Weights of a small mixture-of-experts language model, trained from scratch on English Wikipedia.
Size: 13 layers, width 384, 88.5M parameters.
Below are experts of layer 4 (counted from 0) of a mixture-of-experts language model. Rows are named router (the router's row for the expert) and show model dimensions 288-383. Each number is 200 + 40 x the weight over its row's rms, rounded and kept within 0 to 999.
After each expert's rows: "raises" lists some tokens whose logits its average output raises strongly, later layers aside. This comes from a sample of Wikipedia text that the model never trained on.

# expert 0
router,180,161,234,243,219,180,205,229,213,208,203,215,180,191,251,207,205,223,258,141,189,224,179,236,163,150,206,151,257,204,162,62,110,297,149,156,189,215,176,138,128,185,234,177,134,207,190,162,194,187,261,153,303,161,144,205,198,168,191,181,241,261,250,173,197,196,141,206,211,273,217,214,176,241,150,181,184,203,269,164,246,235,265,181,165,197,175,257,184,235,216,251,206,145,259,205
raises: " ", "\n", " The", " C", " In", " F"

# expert 4
router,184,208,231,174,193,178,211,148,229,144,202,205,190,154,217,225,210,217,194,200,159,170,203,229,279,168,243,181,222,224,244,140,202,238,183,97,260,164,239,181,190,156,140,225,181,214,186,117,184,222,264,198,219,145,158,145,239,178,198,216,205,245,219,199,245,133,199,157,124,268,226,146,178,241,139,234,264,169,228,182,172,148,227,159,178,243,189,186,184,217,197,276,178,299,116,209
raises: " the", " a", " ", " in", "\n", ","

# expert 1
router,165,292,248,219,198,154,179,177,274,185,190,186,214,195,153,214,154,211,223,212,204,132,180,163,164,197,199,111,246,202,223,149,195,228,171,185,245,227,204,245,202,125,184,143,161,215,166,180,155,192,249,195,260,200,222,226,149,183,185,231,181,199,214,172,229,207,167,211,136,204,229,190,188,213,148,193,224,165,201,274,193,136,232,189,163,235,167,158,214,195,157,199,136,226,198,160
raises: "1", "2", "3", "6", "5", "7"

# expert 7
router,246,230,268,139,140,258,254,142,235,226,198,247,225,244,196,189,194,252,216,164,242,190,170,213,198,233,202,201,198,163,263,131,167,163,190,206,230,121,233,274,163,194,162,166,192,248,216,220,219,184,191,204,207,173,144,217,171,164,174,203,200,240,189,146,266,190,172,197,177,205,209,185,222,161,188,173,205,127,217,207,182,177,203,107,217,274,184,192,123,267,219,219,177,218,148,166
raises: ",", " and", ".", "-", " ", " ("

# expert 3
router,207,204,246,272,208,198,234,211,248,143,127,285,224,237,189,217,154,193,184,166,171,217,250,176,208,145,218,224,235,281,224,195,198,263,192,249,204,194,209,245,169,183,272,244,222,316,190,135,270,154,210,199,256,177,216,259,221,218,116,136,253,224,236,176,233,177,157,178,224,232,200,192,166,254,151,194,149,176,207,233,147,231,161,211,108,230,165,175,223,200,203,167,176,228,189,216
raises: ",", "-", " and", ".", " in", " ("

# expert 5
router,142,247,261,262,112,127,263,182,256,162,183,171,285,212,210,222,226,239,209,132,218,180,153,227,298,201,265,230,216,260,253,217,129,210,191,226,139,203,206,197,172,170,183,112,154,254,165,164,174,140,201,176,239,220,172,259,254,154,179,184,287,251,216,161,194,166,214,117,203,252,204,181,190,185,182,240,227,202,190,257,123,179,209,147,257,225,165,259,154,237,140,213,257,186,181,152
raises: ",", " in", "-", ".", " (", " and"

# expert 2
router,151,290,199,254,116,233,219,178,170,183,202,242,262,140,127,210,224,215,227,177,155,202,129,255,242,169,247,186,180,224,177,234,175,187,216,179,263,255,207,285,198,149,173,179,192,213,134,191,206,177,190,217,144,178,151,205,191,153,142,210,208,251,218,191,206,174,188,172,206,234,231,204,177,237,215,241,184,148,218,198,145,192,255,180,118,181,181,210,180,239,133,218,159,224,198,112
raises: " the", " a", " ", " an", " in", " its"

# expert 6
router,134,175,199,220,212,158,201,123,288,200,244,183,223,197,162,254,176,287,267,150,132,157,176,229,267,191,237,174,217,208,204,233,186,208,192,152,240,272,225,192,171,198,229,134,198,192,195,235,139,103,241,162,270,197,178,154,200,182,222,147,218,190,237,184,219,164,199,211,158,209,174,157,199,186,166,255,162,191,251,243,159,173,224,186,187,210,164,169,134,221,174,182,195,241,219,231
raises: ",", ".", " and", "-", " (", " "